Weights of a small mixture-of-experts language model, trained from scratch on English Wikipedia.
Size: vocabulary 4096, 19.9M parameters.
Experts: 16 experts in each of 11 layers, 2 picks a token.
Training: a variant of Muon for the experts, 520M tokens, 7940 steps.
Below are experts of layer 6 (counted from 0) of a mixture-of-experts language model. Rows are named router (the router's row for the expert), gate (a neuron's input weights, with its number), up (a neuron's input weights, with its number) and show model dimensions 0-191. Each number is 50 + 12 x the weight over its row's rms, rounded and kept within 0 to 99.
Before each expert's rows: "gets" lists some tokens that make up at least twice as much of what it gets as of all text; "comes after" lists some tokens at least twice as common just before its tokens as in all text. This comes from a sample of Wikipedia text that the model never trained on. Tokens count by the router's weight.

# expert 0
gets: " |", ":", ")", ".", "°", " ("
comes after: "-", ":", ")", " (", "°", "1"
router:66 73 59 56 44 47 56 52 31 56 51 59 36 58 45 53 41 29 61 55 46 49 72 38 53 53 43 58 62 72 43 30 59 47 36 51 46 71 34 51 59 35 50 48 46 48 46 34 54 55 83 50 32 41 30 59 55 38 60 53 55 32 46 48 51 55 36 22 49 61 28 29 53 54 42 50 56 46 36 25 55 46 53 55 52 53 31 54 46 58 35 49 52 33 68 54 65 40 49 61 60 68 71 43 37 43 29 48 32 64 56 73 35 52 46 47 50 38 68 57 25 47 47 53 66 36 41 70 56 27 41 41 50 49 50 53 59 71 53 60 47 52 53 40 37 27 41 54 56 38 55 43 67 43 53 30 48 37 62 78 37 57 80 48 47 50 39 60 44 47 33 28 62 78 53 45 54 64 44 40 61 71 38 57 64 65 62 52 54 56 49 50
gate0:50 62 68 50 34 65 43 44 46 76 50 60 58 32 57 50 44 64 46 55 39 85 60 50 43 51 55 66 38 45 52 60 39 46 53 46 33 33 36 39 30 27 52 43 51 28 40 42 42 33 49 45 66 48 58 85 60 67 46 46 59 38 36 52 43 45 33 56 57 75 40 69 51 57 40 55 67 28 46 49 45 62 38 61 42 45 48 55 65 58 37 83 67 29 64 50 70 52 49 37 57 65 51 60 39 45 51 40 36 50 61 56 41 41 47 46 40 43 62 49 36 39 41 41 38 40 60 36 49 35 58 41 59 52 44 58 68 52 28 49 53 66 66 48 63 45 54 40 48 38 61 41 37 63 45 50 75 47 36 50 57 60 81 34 45 57 38 49 41 68 62 53 47 57 74 56 39 59 43 44 40 59 43 42 62 41 71 27 46 30 60 49
up0:64 57 31 56 61 49 43 55 65 30 32 50 53 58 52 35 38 38 50 17 52 57 45 50 64 71 29 46 44 48 48 44 37 47 43 49 69 72 68 65 43 64 55 53 54 47 57 55 41 44 63 49 33 62 48 37 53 58 45 42 43 48 83 25 39 48 64 54 37 41 64 49 55 66 50 51 58 43 53 50 40 43 46 41 61 42 62 42 46 67 52 38 39 57 44 57 20 51 40 79 44 31 61 37 37 59 57 57 48 41 40 50 53 58 50 54 86 64 40 37 67 44 52 46 60 69 34 59 47 34 54 69 62 64 59 50 14 48 76 66 43 50 55 52 42 67 48 53 40 60 45 37 69 47 64 47 25 68 48 42 60 47 38 53 49 44 61 42 58 40 59 39 53 52 38 46 50 50 51 55 45 35 52 33 44 50 18 66 32 59 72 56
gate1:47 57 41 45 56 67 70 54 39 47 45 56 61 61 46 50 49 59 58 41 45 55 52 38 47 48 62 32 34 58 49 26 53 62 63 62 57 52 48 75 53 57 59 42 26 52 34 54 58 81 70 45 44 70 22 48 48 39 52 75 38 37 33 31 51 48 38 43 43 40 66 33 30 61 31 52 53 55 36 36 62 62 61 64 45 50 68 58 59 48 36 47 49 41 64 47 62 52 52 47 31 65 56 62 60 37 39 33 40 39 53 54 56 37 40 81 39 60 50 41 42 68 54 42 31 46 60 41 70 34 51 58 30 84 47 62 60 50 54 45 14 60 59 50 43 44 46 57 45 75 92 42 52 44 36 47 33 45 46 44 50 48 46 56 46 42 49 48 53 50 57 27 61 46 54 62 29 37 60 55 49 58 56 45 58 49 43 52 45 67 61 40
up1:57 75 43 44 32 37 60 57 42 43 33 47 53 36 35 39 89 54 58 53 46 58 68 41 39 40 47 97 41 39 61 41 53 56 45 48 36 39 56 50 37 59 45 49 39 65 60 47 59 58 48 43 66 34 46 52 55 33 77 48 51 61 55 49 53 43 60 54 55 38 19 30 50 56 52 45 55 44 49 39 56 59 56 55 51 46 63 55 53 63 57 56 39 47 64 51 29 41 78 63 65 36 47 53 52 56 55 50 53 54 52 73 55 29 53 51 52 39 44 51 35 57 62 52 39 62 46 52 41 63 44 64 25 70 75 59 52 28 46 53 52 36 58 51 54 47 19 51 50 46 60 45 45 37 36 58 61 37 65 54 63 41 38 19 52 66 19 52 51 42 53 33 60 53 48 57 33 38 58 67 58 51 56 46 64 54 72 40 37 30 44 51
gate2:48 33 45 91 41 58 59 59 32 42 33 43 39 44 42 53 71 25 42 44 44 75 48 57 33 48 44 67 37 66 56 52 36 33 30 43 29 51 45 36 46 35 49 47 48 52 67 61 59 36 61 49 74 48 42 78 47 44 52 49 57 53 48 49 60 53 43 61 56 48 44 43 33 45 24 36 45 58 68 52 47 48 48 37 55 51 61 77 61 53 48 34 46 39 62 49 44 67 50 47 33 45 62 51 52 55 52 44 50 50 57 54 43 52 48 47 58 39 55 64 71 44 39 66 60 51 30 56 30 57 26 28 33 54 70 40 54 51 71 63 59 56 55 55 35 51 60 58 32 18 38 31 42 48 48 74 51 49 51 54 44 63 54 53 62 40 44 63 58 60 36 64 52 50 68 56 80 55 39 48 84 54 37 50 43 53 51 53 64 59 33 45
up2:57 49 60 71 22 51 46 50 46 49 56 64 51 38 28 40 74 48 50 58 56 57 66 51 61 34 53 52 60 61 45 35 59 62 55 45 54 60 35 57 44 29 43 50 20 52 26 70 46 36 66 54 47 53 53 34 56 60 47 41 56 58 56 45 67 78 33 43 58 59 65 34 42 31 00 64 54 44 63 47 55 54 48 37 55 41 28 55 77 53 59 29 40 49 45 56 57 44 63 61 51 51 38 70 53 31 57 36 46 43 32 40 42 39 51 55 63 40 50 51 42 63 66 55 55 38 47 55 55 53 41 23 46 61 67 44 48 45 57 54 51 56 68 70 46 42 47 31 59 63 64 62 40 56 61 44 63 61 45 55 63 64 49 37 43 42 40 70 56 64 46 42 51 25 47 63 50 47 72 53 32 50 44 29 52 61 49 52 61 32 36 46
gate3:39 36 61 74 52 36 49 29 38 52 53 54 73 89 36 58 51 46 55 39 40 61 50 55 26 42 46 44 49 58 49 59 29 57 40 49 67 33 39 47 54 29 60 45 28 49 44 40 60 56 68 46 70 56 52 40 45 52 32 51 46 42 59 45 41 83 65 40 54 45 53 44 38 39 33 56 60 59 22 46 43 27 55 65 47 56 61 57 72 54 67 53 43 53 41 71 33 58 36 36 39 29 48 35 42 47 52 57 58 54 37 36 72 46 45 51 56 34 54 69 23 31 52 56 80 50 44 67 70 31 50 42 43 42 62 74 57 48 63 55 54 54 64 40 66 40 60 47 59 47 36 56 45 52 57 43 54 40 42 47 49 50 64 70 63 49 42 54 50 55 64 50 45 61 46 41 59 62 42 35 67 62 29 55 52 45 59 39 47 65 59 30
up3:37 53 51 47 42 39 60 52 43 49 51 40 36 31 57 56 41 60 64 64 71 39 46 48 34 36 48 56 38 57 38 50 41 53 42 45 48 58 78 25 61 50 53 47 51 60 53 43 67 28 21 43 56 48 30 46 64 57 57 59 41 61 48 62 58 14 34 43 58 44 56 53 43 34 64 64 56 58 65 59 27 40 43 39 63 68 40 50 38 55 39 48 46 36 49 40 53 66 61 59 58 43 33 67 49 40 41 32 47 52 39 44 60 64 53 58 68 54 57 49 38 45 42 55 47 66 35 46 34 43 40 69 33 47 52 61 35 56 31 37 70 46 24 46 61 56 65 62 53 43 60 54 60 40 55 54 63 30 80 56 46 73 48 57 60 33 62 58 44 69 56 39 48 61 59 70 45 50 47 49 67 43 53 40 50 91 64 74 36 47 36 35
gate4:57 57 53 59 28 48 52 74 35 64 55 59 61 32 37 50 68 65 39 50 65 10 40 45 60 37 62 41 23 65 51 35 48 49 28 49 52 54 66 42 55 12 45 59 59 39 36 37 45 42 70 72 45 44 48 44 51 33 59 33 48 37 54 49 42 67 36 57 47 52 45 53 55 25 37 40 53 70 43 43 46 65 29 52 54 40 41 64 47 52 44 49 46 44 54 44 31 52 52 49 39 32 47 33 51 54 47 41 37 70 54 82 47 74 42 57 55 47 75 61 33 45 46 58 64 58 64 39 55 59 74 59 51 55 48 60 44 46 43 36 46 58 42 54 64 61 54 56 44 52 50 69 41 41 43 47 49 61 51 72 54 61 58 60 32 60 50 46 50 48 51 43 64 69 63 55 48 66 49 53 61 52 40 41 47 84 55 32 62 32 33 40
up4:50 61 70 57 38 73 58 49 49 57 48 63 61 24 48 45 60 33 33 36 48 42 53 53 61 60 68 65 43 77 66 46 55 61 45 63 52 55 37 31 49 42 19 27 75 48 50 57 63 20 64 53 44 28 57 53 34 33 51 43 53 53 32 43 46 38 43 52 43 46 49 64 48 47 61 71 29 45 49 52 59 41 42 48 58 61 49 34 26 45 41 68 40 39 38 47 60 61 45 62 48 58 54 60 34 43 46 63 18 61 49 64 59 52 61 45 55 46 52 44 51 53 37 44 49 64 62 61 44 63 54 42 41 42 45 36 48 44 35 59 59 74 50 38 51 31 59 57 60 51 31 54 30 77 42 50 48 65 55 60 40 65 31 66 54 64 46 44 53 78 50 65 43 56 50 39 50 48 49 62 40 30 55 40 89 47 45 53 52 35 56 47
gate5:51 42 57 73 65 59 45 48 46 60 51 62 34 74 44 39 41 42 38 58 39 54 77 53 44 54 34 52 62 58 50 46 51 43 42 61 47 58 33 45 37 66 49 32 33 50 24 32 40 55 60 54 46 43 50 71 44 71 53 42 51 58 53 67 55 48 58 25 46 40 60 52 44 52 71 17 57 38 46 58 65 53 64 63 55 45 40 44 53 74 47 29 53 50 68 76 38 34 46 40 60 45 42 61 55 53 48 46 59 59 50 37 40 43 61 47 78 54 30 47 57 61 54 71 63 40 45 16 47 39 53 48 51 49 64 36 40 47 51 57 35 50 64 77 64 36 36 62 46 58 43 32 50 56 16 48 51 53 40 50 58 58 54 37 38 39 56 61 45 37 43 58 56 47 54 54 47 70 62 61 41 72 38 15 45 30 57 53 58 68 49 56
up5:51 64 57 42 54 48 62 61 38 44 53 55 61 50 44 49 62 49 53 63 40 60 57 47 52 19 37 29 59 39 48 46 36 52 61 45 51 67 32 57 43 53 46 52 42 61 48 33 60 57 45 71 66 39 39 56 54 49 51 48 56 52 52 43 44 42 52 24 34 67 62 68 57 53 61 29 44 57 56 47 45 22 46 78 60 64 47 67 51 67 44 44 63 58 46 55 39 49 58 64 47 36 34 56 59 73 57 26 63 45 82 48 37 31 63 43 58 45 42 67 58 66 18 60 71 42 47 37 41 47 47 71 42 35 53 69 75 53 39 60 56 56 42 25 57 18 36 37 35 43 47 42 58 58 45 35 36 63 41 42 53 79 68 39 44 44 31 43 59 59 43 33 54 48 58 48 37 68 45 56 61 68 53 41 48 43 52 57 39 58 35 44
gate6:45 69 49 22 55 50 25 58 56 47 49 55 54 41 65 50 64 39 41 63 48 70 46 71 56 40 52 32 45 42 57 49 42 40 58 56 30 67 63 36 44 73 50 48 44 51 64 62 37 65 54 25 58 58 54 63 37 37 56 61 49 52 19 64 13 67 29 39 46 49 32 54 64 57 43 42 59 50 59 45 38 46 57 99 51 54 47 67 47 47 50 38 52 30 40 59 63 30 52 50 64 52 50 55 41 43 53 46 27 67 42 47 61 42 54 50 52 59 50 45 64 47 40 62 49 45 45 58 38 43 36 50 42 71 50 53 66 48 38 59 55 41 39 28 34 35 74 50 61 25 63 55 34 67 70 44 44 41 49 46 57 46 57 58 43 59 51 46 51 52 31 50 63 58 49 49 29 70 43 60 51 48 42 56 44 63 45 36 55 66 54 63
up6:32 50 54 43 63 45 52 60 44 33 56 51 42 47 63 46 60 55 36 48 43 61 45 50 42 53 20 38 50 36 69 60 50 41 65 59 40 67 55 38 48 36 48 49 69 41 53 47 48 64 27 50 44 72 60 50 45 45 50 70 51 46 32 32 37 85 48 51 66 48 42 73 56 58 38 28 71 55 63 63 45 51 70 75 47 56 54 52 64 37 56 59 48 50 26 51 65 41 46 41 47 42 36 62 50 39 46 47 52 54 67 64 55 53 36 51 60 59 60 45 51 46 45 45 50 56 45 48 62 29 35 55 61 47 67 47 62 62 37 48 57 59 19 23 60 38 51 81 56 31 50 62 24 62 71 51 41 46 66 67 43 36 49 54 41 58 57 43 35 48 32 72 16 56 50 44 46 51 58 56 44 51 36 72 40 65 54 37 37 48 32 51
gate7:46 45 50 42 39 42 44 44 55 25 37 46 43 41 52 53 67 50 60 46 55 56 62 46 59 60 41 70 64 37 63 69 60 39 53 69 69 63 46 99 57 36 43 29 55 66 38 34 41 38 48 69 57 75 44 60 46 37 55 51 55 57 39 47 55 52 57 47 61 31 37 52 60 54 58 32 51 66 53 44 44 45 62 28 63 41 40 48 41 54 15 64 57 62 50 60 41 37 47 54 45 56 45 38 41 52 32 34 36 48 27 40 42 43 36 40 61 53 68 59 45 53 58 49 47 42 47 36 59 37 61 62 55 49 45 66 42 42 62 40 38 53 39 70 64 51 56 51 65 45 49 22 59 55 10 43 56 47 32 61 50 44 46 57 48 58 70 56 40 42 68 56 67 54 52 57 72 61 72 31 33 55 52 61 35 63 49 43 62 38 55 45
up7:55 48 36 61 48 42 46 53 60 57 31 34 47 49 55 56 48 48 54 51 54 67 81 69 57 38 50 55 34 66 55 69 52 22 46 75 46 59 38 50 47 25 62 47 33 64 22 41 44 29 51 39 64 52 57 56 44 66 54 34 46 57 49 38 46 47 62 56 41 44 58 50 58 48 46 62 41 52 64 39 59 53 55 30 32 64 62 64 52 32 44 31 30 53 41 29 57 27 46 56 51 46 50 15 28 58 58 62 50 59 53 44 35 52 45 67 39 54 41 56 38 46 60 49 56 40 60 60 43 44 62 81 59 44 39 64 39 53 51 61 53 52 67 45 38 36 33 57 40 43 67 49 65 57 44 55 83 53 50 45 51 47 61 35 51 43 45 55 60 29 49 56 54 90 48 32 66 43 54 41 48 28 40 65 56 47 57 55 67 52 42 73